Below are experts of layer 10 (counted from 0) of a mixture-of-experts language model. Rows are named up (a neuron's input weights, with its number) and show model dimensions 80-119. Each number is 500 + 50 x the weight over its row's rms, rounded and kept within 0 to 999. Numbers have three digits each.
Before each expert's rows: a language model's description of what the expert responds to. This comes from a sample of Wikipedia text that the model never trained on.

# expert 54
Description: Sentence-opening function words. Words opening a sentence or clause, such as It, In, The, However, For, plus also, not, describe, character.
up0:557490423580374472524431458458461528472489474492602460515527534495509601487474621436458457511535514466480472496480545485
up1:514541563584501452540451390612495482532423445566548515537549551428523486506526429523477593507536483530519547508567483424
up2:399536424484513462522523472497457459517554516436620582525538447531462502525537544446459607552477426533531495535602504485
up3:484469497490424452486373469505446615472469550535534495514459543522510508436511385569441554556475516413524508431501470574
up4:558428446435537490545533570464591528547547507345490532487523466454509413537473580572476466528532474545427436543425424401
up5:492549539351521470431555515521486454572484554557561514542481489479500523542509545541528632520547617490508582486482423450
up6:594493451379530526460513498450526561500557534509527537478378442575440519580570422428483578575474475442470542501545586467
up7:454419539556517433543569452492530530533428416496510552503503455517458428461385492525459525548510531436532526482451476550
up8:534541521415485441454436577563599374540366529473563463495463444605536398522416501427497507579456445507553493481498468525
up9:545488514472523530499453561513612553499523535502543522510451497534538473596553339520465464470482557510568584568500489569
up10:493512505613499536515541453537566477477505517389538439573460485388474506570449522495510445461558466470495473465448456503
up11:461411500458509507470516461648488527615465533532470513508528438521453505504470483514559495480597560534417545533519466435
up12:500454425406535445557583517546440425491530478452512490542496565442506469488455516476517593379460447502451515515439463494
up13:410547472471484480569523412497502526432470436520510448551443486444534471497495455620525513485462534518500532418614477469
up14:534515416554470539576513457469438492496489453368507564502514490489453506607521593597477527424446433486421359579490461481
up15:502498429492507504469499516508472506541509452371492530518486529535440484592426517591519464563449501526555523474531482570
up16:559393550479519456399458574592502464528524472456512533480441499442499388515482522552521555555472482434530487440505453503
up17:487506578467478420501539495564522504546466403551554431477477557484517467446449404500541505563571510484453582536417472383
up18:650497526528560356507573480434614533505590409501456525561562558517544528523467484521573472465500453413517531446614520557
up19:588503520496544419519456509475571523546465445533515573521477553485444498461479479517504591541514544571523469429466455354
up20:560552449386382520522466509474477520534459510497465510418474458502500471430494599496518467460456551569452485437561499500
up21:526487507515470508480477541525487519525540479481558494394477495541539511541509439593502425521547419440443494466488495463
up22:596455436446414531490473422480571436518521492561488537513567455532466544515517461484516495469504450473526544503520511487
up23:482461487447515482452623525496565505495509518515490569530441448542495457557470447552570532495457515494584598535481520482
up24:432505519504560513578505576487511500534527543471509537518453546524546394540449540500625571528438472499480386519492536495
up25:487476452414447623461438600537456510605512602518549431463508570523421438588490476458540441571438497503481462595537500427
up26:500498504429467485442598515515487492391508546514596484504538467528488528430427496488617561604538488472416484516525539509
up27:554500547545436514501562569578539545515464452548491533517519497572481527527557445494515388567529519545495503520569490460
up28:443536584451392572556464508533458446513515436523501474468580532460497478542570443487425520532532574464643486568465466510
up29:514560552560573442508527583454512498577484507474408455448506495511528540552547515555543509497522410568510459450444449523
up30:420510532436522528463517540480542494452535462546449406524505521570561453591570526484408506579537494444452546466486433585
up31:495536515390598559538432437510550506543607543488508535517491587505478494535472514473508519528481480423606467410480480439
up32:555482499405484584504473498600477600559557549545536485480510551486521510584497441432459528518538519460523483548557457509
up33:507550542389523486472435570529422501472571584405482542541525582530546452532528493585500536536454519462450499495434491493
up34:460474532504474564449462470475446470520580568439587513549591522532560511509517560551540470562508451501446540576400450435
up35:574528466461521492519473491413422580487559484531477491542586495537488535466439498525475474446577501465409383520539494528
up36:462494425562514494480486512489408464540545471396475420465416535424533524587528456511558461539455523499526519514464466513
up37:553482579529463422441598529456412463523521491469487502465447514493588461523478527510570481475570411526474482432531447450
up38:544499606474594453427450442504479472548519500506513481557536432433517543541380481455592530468516528445508498496476594540
up39:511398517457612523474485484530494489411509453495517547488506454537512469552458501507443385420511601619534521424544568504
up40:503463482576492512448512498489541438487469571498452489558553506565513535505542485518573578568564488444534512552538464532
up41:513503501470504462566488445515446553583504389482540416488549547517486470488469409464461508496502455517520570490534531551
up42:401441457451483491487519541529443430503494519393508573485421508556574498507472493586564564497459574435540483522406495475
up43:505494659501548507531468544541616568485498513553482470524542553451573443544518444452500522556498552553432556549448533607
up44:460444480447463482521532482431485569470544492491551434469476493545479484582511517514544467549498546536553492474518490428
up45:469522527437576451625574519561502461459518440508448454509492498429416346522553539454441504474497539473517436461500457513
up46:526407483454472586556504393464445479428463543504586546501534512531487503452478588510518401496535422490491416485496553517
up47:482469550364518543410443500488496502571457538467522432489459485438566492437431400517492563577431508511512559529480542490
up48:538537539532501413454520499495489465441463535412601478460549540526450549487498496522591512547544440544514584463564408462
up49:529383481493534530490442470465446495479500421575589474477536533554441432532494560386571466538519377492489529503510534507
up50:497448514436535519447495435479418504476507510474576488496499524446447552587547443508619458491489466529382541486503554426
up51:509525541496439517485554531518540444469504382508558486452406436526453507496459559554507450525519432447520432481496481444
up52:559577589505565491454447435537477491471488486536479452522458397585572436494523624471416512528513505502484464434488417454
up53:528421497462472411377520537441532485484496486456500561392436503512501437565505524578476512480601421517403473447485452438
up54:492465559568576495425503572547541476502590524410493612528515394492473534512455448522522594434495637451494506493495506548
up55:520463473440493552582506392530537504492514511370513474529548567459573424522484494546530533512562542486558468575472550420
up56:555431535601551450404511594539556556494496502566429532423495451545539501465538507534459639454483548522516582513466448493
up57:463499541556390461547513572487532496541512561419511487502520574523555582558444424446549522536441501496541569529622508513
up58:530495520549452429395517552524481436502496504557522574419438448526468403547493605559476509492576422417466434471564467492
up59:429531363530534518528498465442446534571505468466445515467568473461476484528537467410520582553542530441461593445497420423
up60:518489621433399500507491440561482436506384597444459469523499426492511496473483504522527568490532458435531456419490507497
up61:548503533477485496490478484495586497498563469513582470522501464480515357518390614505423449447487437439547542508489538409
up62:489481494526564536564532432555471440531426561557557496407507457542444390535509506468468527494601433472492425527410452439
up63:550483572517476575565431508591579538468557528464455494492558552427577484464431479479471489543475552457564446457542497561

# expert 14
Description: Word-initial stems after articles. First piece of a word after the/a, like do(cumentary), st(udi)o, con(nects), ad(jacent), plus film and album, mostly in music and film articles.
up0:533526587501462502465470450478517449530543452477526495375514493563476528473416536557507591513482529473565479574559513440
up1:526484482535554432395528545528517479563538417472484518423525569529505548562470469494547505491471447529582519539459397588
up2:460487457430480457435511411493455568477478609489460419496455494571547532472384487495488564541566455517361510492501626427
up3:493473540408465520496562525556498422468591517464481613505429464498478454502430582555492538524590499553462531452481480384
up4:494358571404562476508499624404547480543487547506558364584579512453520561470490556575482550541458500561540445496552503489
up5:532561476460455453557499518503498348487583527499519485558479514443516508500430552608486461513425469477500551490520524489
up6:495477572426448494436541550521564445448498403404508526412433425508542418468477481551536556535551462494446403496471504439
up7:549449547560548575468503533517545512520445568549435466542576515472532479614528537532508493498565599463455432571512516598
up8:527560446425557377448509512461472484518534535534547488520449490519454547507473512450560399488448520519539528440420452562
up9:447452437485568556564357581469373523526624493512472503426472461523415529483514422565509498549498508487507541458480578524
up10:406426417512520387524462539440493500442543559460510412471507386494481475506519541466384538448555530505464498515514449404
up11:417481439519512466416479487507499420565499446428480477520530477380437506573460518519602435400478459521476565468608471565
up12:497433489487511597549472458442585424552434462541516423557501539401493512536498459495477491541545531554558589473466484493
up13:496538503506431467518583594459514425501555452519499508418544502474463528553539481532496440509478400505468476548598525531
up14:485542531570486431530395476617504504493405574424511520569438477491488492466542544499424430431525582539482487428391487456
up15:559448548415485451512537457574531435436500474477532577452539413488476407514516503513513521524529453466497387503485458514
up16:542501460483462523471529436482543449470574555479469498491475430507464480475516469538480397430430560493508435393495499454
up17:496484543563469461379461445543514578477464513465478584455483526426437472615511494499428454511604511512507423451448544503
up18:462556520444572434545534419577453467469583417494554455577490519434473481402494428431506490439507434464505451419524423462
up19:474477432457565499586501424462429607504583418455510567540470504457525511496476540450494548545465527407435514514479525525
up20:459437572454465441512511526457506490442482462461409488509520479501513554533535554518639604504500450448533514497518506509
up21:540559394458530463515519446538514478485477522475460453605542503510606497514433541467408446456582483460448478474464501509
up22:533529491465485432480489446476524507464505546543482633438475572538324496515529501483464488529465540490447525537432507510
up23:442459535564520522453612375538524505455545457519492453406564475534483510579478499515556430480535568487480536465405455439
up24:592479544476554499423495534585478445462513462533536489459529520532427462498549534468495558500539395550494524473536493534
up25:529462513566547460476573504483506492493567504429529516560549401478459504527434531554493629509558486476512510439470507380
up26:543539468551509591455474507507499520497484462569552500549490507643506547587570476537517405500526484502423433486463542574
up27:520468581434512464489472422496451511472498468500514519449396488445495497497459636491613522488528511414449423481574527525
up28:494537467507553448435532628530503482542557497505557491623477484533567524442505460486522444483483604435557546486534450498
up29:549528592524501409497590603548535517501513534519551460496524493455483530486543479472508506486500462541473504565558349501
up30:444538519569453514409461504552513436493625561531521539400570452508525553582500462590538532426530485450536466578500529501
up31:504533530455465474517577505530529451447534472469536593431458463577592441508432559527454517482524505435452434558459451414
up32:483535486494489533472525489468578480547465509499509413584514494405508536384518522437590586382512588451506518533465421592
up33:536502437461396551480454501433465519460467567565401521434487477527527451549540566490442466424544457414521524478538509541
up34:632629557430507519556474580629517530481495450557560566524557519537514504502446466496524502579457541497504435520436390518
up35:529447438467503507518537584566545539468463443497469521546442537483455485564516517505489448472455517524523489527523394518
up36:544480446502483491515452457530551524564603419444470606556440497498512571595429593590442530474488529539473474450397482533
up37:552420612453510530547562533569583553419468499405485523600498528513492516563410545527505518515621486456464460526571497513
up38:458457468467495508386458516559546479425515492515564494411463469503528414524474535527523526538576552460466509409511442497
up39:466521468565507433540535449456547570513579552552520388408363492486435477433544474583519522544519431547558483530596550480
up40:516539486516435465455423491515563493588451533413484488548437530452430540537551443456504502484500522479552495548541399467
up41:563484493471501536538524581474565557569482535575473512464478470575515463499417456597443500567474478500552545510555517494
up42:482572500516479542524501470592565527503540497543560497446552525517628491432443543526461564501552427465446495542477489540
up43:545498561485548426472477503498441393450611411414513571540566481522535490524505431417548493437495523428468567447473372505
up44:537542477469528413384573502502539528501404508555464574493513567546521497441507494441420481518513524502448517496567452536
up45:577551547458307571544518573427509482562504581536520453459497418453564424490457409542516520572489482406572512587527419530
up46:510540539581508464502557567473504517529523564424462421503483530545511471510523395526572445497466432482429516417489551496
up47:525464455551449555396480517470442521592513483521481499545462355458547529459387471435453511537470467552533543550451524486
up48:441459503474494533432485511475436501555515472548578424477540568547599526496482454457494427522452501468471517576482483427
up49:526429550499476564463498491461423511495587393478564488524490446485471460539526450465417484486622554534539537539437384449
up50:538434534478475596395582409490546552433447511510520499525483462561453508507413429573451545536596471505495566480513561403
up51:421448498506474460462510532542531509556532542471554469424413541469623468551601508508606497475477578437453530516496537492
up52:539468531420415459475571556526499473437510493501497571423468473567449380497454569490472536493609524423407417497464442463
up53:571541496380461531536619531540493401498572529567529500626501505584542527492525474449506455462499458481430505513554425518
up54:468649488433503400481516505569455497588541510566442593604474571482432531489445450454555576505465447453559587491558432514
up55:575545571398489477498483495565585462430523454482543618446449454527521459544457466588562547496578462397512487464453464491
up56:557458517470471539413583532550583475486527438493532583409405432572548386517494581570513502539586547432463426408516500463
up57:503451578479446507463528446508544401441495402397537530434473464423495477484496527522540534526537491470567402439460512409
up58:439461466586479453486527550480551486398528488482516481461611522592476464547495590405492565475503525538487478492546484445
up59:497424495552490509402494437513523585446490424497520465380511407405437518532405601472413549497510562568492566510505501494
up60:515479488514493478483436496484492448468476425561477508467423475533460574536551518484461496643478514500550507561556601515
up61:536558498486496421481478468480566487441506537434465506443489469513500492570308491565550476523425600547502506502480523528
up62:540534532449449477482501428535573505438587468512518542427429376569497480461480616605543499499587557474502470475426489490
up63:554463476524444632495533495553597444607357588526565546527488545585507545509515450486497449536564483470510543447519506503

# expert 49
Description: Taxonomy word pieces. Inner pieces of Latin taxon names in classification lists, e.g. ce in Pancrustacea, id in Tripterygiidae, od in Arthropoda.
up0:548463531458504398569484577480452429529477414469530521505372586488491562574553429444520526580488554528525614389498372477
up1:544473557429392400567567578471482571484442515546583489528503579511536526501470596513557489450558565527547618500504471500
up2:468522519505589456502498550608489491517495540551526469436366517637515436509433473502564503511452496510393515485433442511
up3:498523563500430564483508456471467423575425521537523572473494441470497473574482491552457513482665573533477559481415449563
up4:504491562553510475471515553581610438413496458495505528456458490555591531590525471541434557548525511452416416474499356492
up5:507552606454533548505432509440556448403520563477504478526554567543500396528474479406475478493575574489514502501419502476
up6:535543475421547447506441461602500461448472539446478558462508486413484412414453508500527476458477534439475498468464376471
up7:526471452481501588528508540555509487546478469438485525492524477463472556467473507515446442511506500521574536368608555482
up8:472484499453524551516466558590563484543444491423537500470516480473473464519511420564567495410547471496408540403570537447
up9:503514504529567461456693463447618500480449504524548417366522545524443496534544518546538524524518579471522616460507403493
up10:436427515533461449609510585465459500443483473513461425504447502503527498461468455546506470412512550512473543498484495519
up11:568495531426524561383533565520459489582520482443553440509460490528494550615528520503483509469520579519515434561483500543
up12:456487509550560434465552544511451475452421534424466469457485461559498461469512496429513491568510485496521415440470468520
up13:483586598557454450514494560481493489488555476564512596515468451557519488493559462409519448593449471492449461535505416458
up14:468536519525489448484506543517529552540570447526521530560393401506458585567556470440569537540544557545520364565489474407
up15:493506465586405583388473476479491557549483449456480520568510431428474534591515460539546513580428482515448467495528519507
up16:552488416393546463420513410437595425527419493449535475441453451535502542615522462529469493509480560399559446385530466515
up17:541599480479521578473433463480514561536548528457508564474540529553541508498464422471496489549535420481457413523508501510
up18:500472519461592440534484601416501554432521520461548446532478506507436533452475551442466492467493384574523523443516509515
up19:607498559531507446533480649557480554412570430543481584515473511527475535477478529563511493440567379470410494398519533548
up20:481458569403504537475533488498516414491496417377580513415509477582486537566475503506550504524546547417400468464508489501
up21:431544460527529508560564432522501479487579477449477458526551514492449509488512501517593502461493488540431438405419542429
up22:489569533493512496429468555594497456497508421487452468533511559544457546517520521606491498535451527469419577436541590559
up23:558376521524506546573533526410520479523488385562450572587539481436573520448531629459460514522435592585522550525429527418
up24:586488546435406569482541501524454488500551448424544537504485470538463529515400548512500498435478473507449471405393464532
up25:478514465560440505462533454544455409481461522531533489521475573547533430485532610482418458474470492439585505555444569452
up26:555489465414549490587395499495495424506618501583535525526478508504471472470416586487480410516454484520567493473572567440
up27:524409458499558446461632541549468562399476545585475539533479438520489550520574504497508483590493564489495487471491526519
up28:513525473513579439525655532533504453466548537495501372569507444470493422515460542528519480621507464539499534579519603524
up29:452582508550508537534467508489553569556507502453501459427556511424559417513424531573492509565568497472383504437441480437
up30:549525454470441502486488468493478553519440519477470530477465557503484494500477518549524574472416528427477535493388463502
up31:568465515457377389549495566517537443481445472564518571531507464515492408489490520527474466547528503483504440515540447448
up32:546490553490457448417524584528519503464490388518557480491438395537516517581495522475492530469534484462526513400453419474
up33:574489587490525576456449501618511440560446503508530502533460562545469440603471479497448483507566392508497545461580449460
up34:502378528335556495563525533456571437470564438375482494544500491541444425493447595478428596474496504499459486462487529374
up35:560559486564377418502512541472547480472530457473454527500531512420544440488478562488503496528502517428524522558529446446
up36:594571596490564495518520519553528528507505409379435428563563427495570494460525555508477426475538583496482505543459565515
up37:620490582466502500540503534470485483539582494574434517545545393537485511654495453507542558566511578555544471517513479535
up38:387529439461484350441524502500523348532559481466518486562481398474487467548430484532517538493463463500553471472448538493
up39:517499467530508478436525493580482493475559506380471455461457590381484460501517465481598472433584405500498382376499481502
up40:564542513531638488436583427524513452429474498499486490534506458446527346494495491556505446534598500478483456516584513492
up41:599499550425527446465525534491494437517574541526484520554571550534613449510443557496468511571398500589482443404541584439
up42:520434533578540555435507598504588472552469468499507555504584518566438444526572585555546478440561469449443485467551401518
up43:441474497499479427424499454499430430465506472512476526517535598577518505524544472547570516513594530533531552487476449453
up44:538501467613497533395555390460605488473629515471518606496576373481510519472454488485485426495497358509472411545494509506
up45:511427581455521530582447496478575468458539495506527465545512489613465438432444495541503477465544509533447586427537532430
up46:515490488478443437484483454564446583458556553494533513469535479549497564517508513495443505527480642454443453487501455505
up47:474473461511575471468489527486472475532507421489527506455494554494445528529543518463493517487491519455614512540532448523
up48:560487539509470497438511569544569530479506473487577546487429441541510497551507555550530526544534473498480440502474446537
up49:449502484504484551580426459529575477447448503442612493543490467472534449462457502491482495589576539483581417436458449484
up50:543516501491526519502562490576548406503514540529559457479546487505521467431405534570542435525565440451519467413622504438
up51:515473533472528382502506541597454555502559511515598585579480519485534469512472440537523501480482468451454471442528494494
up52:450395502477482499463520564519502472483382436523574499460500462450445428524502514499528490503580544490552473524452426485
up53:512551494444534492487483519447440489416581458536481490530391524387483496496578505430497527572496462505544517610415421379
up54:416517392514502460534465568530442455497452481484553526410469519527612406403516447457526412483497443470455427429491480425
up55:537529563467449610467468483446555459518521525557505578438583591520569552503524571485511461528433469461446530467477523428
up56:530476438499374500482520556508532487454467503474394499560463444519429505471439560480478469482482533481456432477388554488
up57:438463506498419453499619484484493473462492442387492602466574502482455515566451462505574484615476577557483502592415466442
up58:589486441506454489454471557466459441447506423511585506490523532532503561497621388517519414563502436526503541527492421492
up59:478451541461552470452549641475525478480561468543483446518482417528521524441440548480517499487460426523396318441476518536
up60:562691432492499427594455495629444500563459525403443548468459483466469439497436509458556506426574488521513501545473424470
up61:584503465568498599428439557472494535518608515568497424503482517485598493491563539400408458476492427472398541520520469531
up62:568552508529494411465542462471441517477544567533526497487483470502439476471461425448516509539595455523506474518487474395
up63:440461590417569566548538422507535522479527519533564495524452492505600456486402529583558569454507516443467423433471519483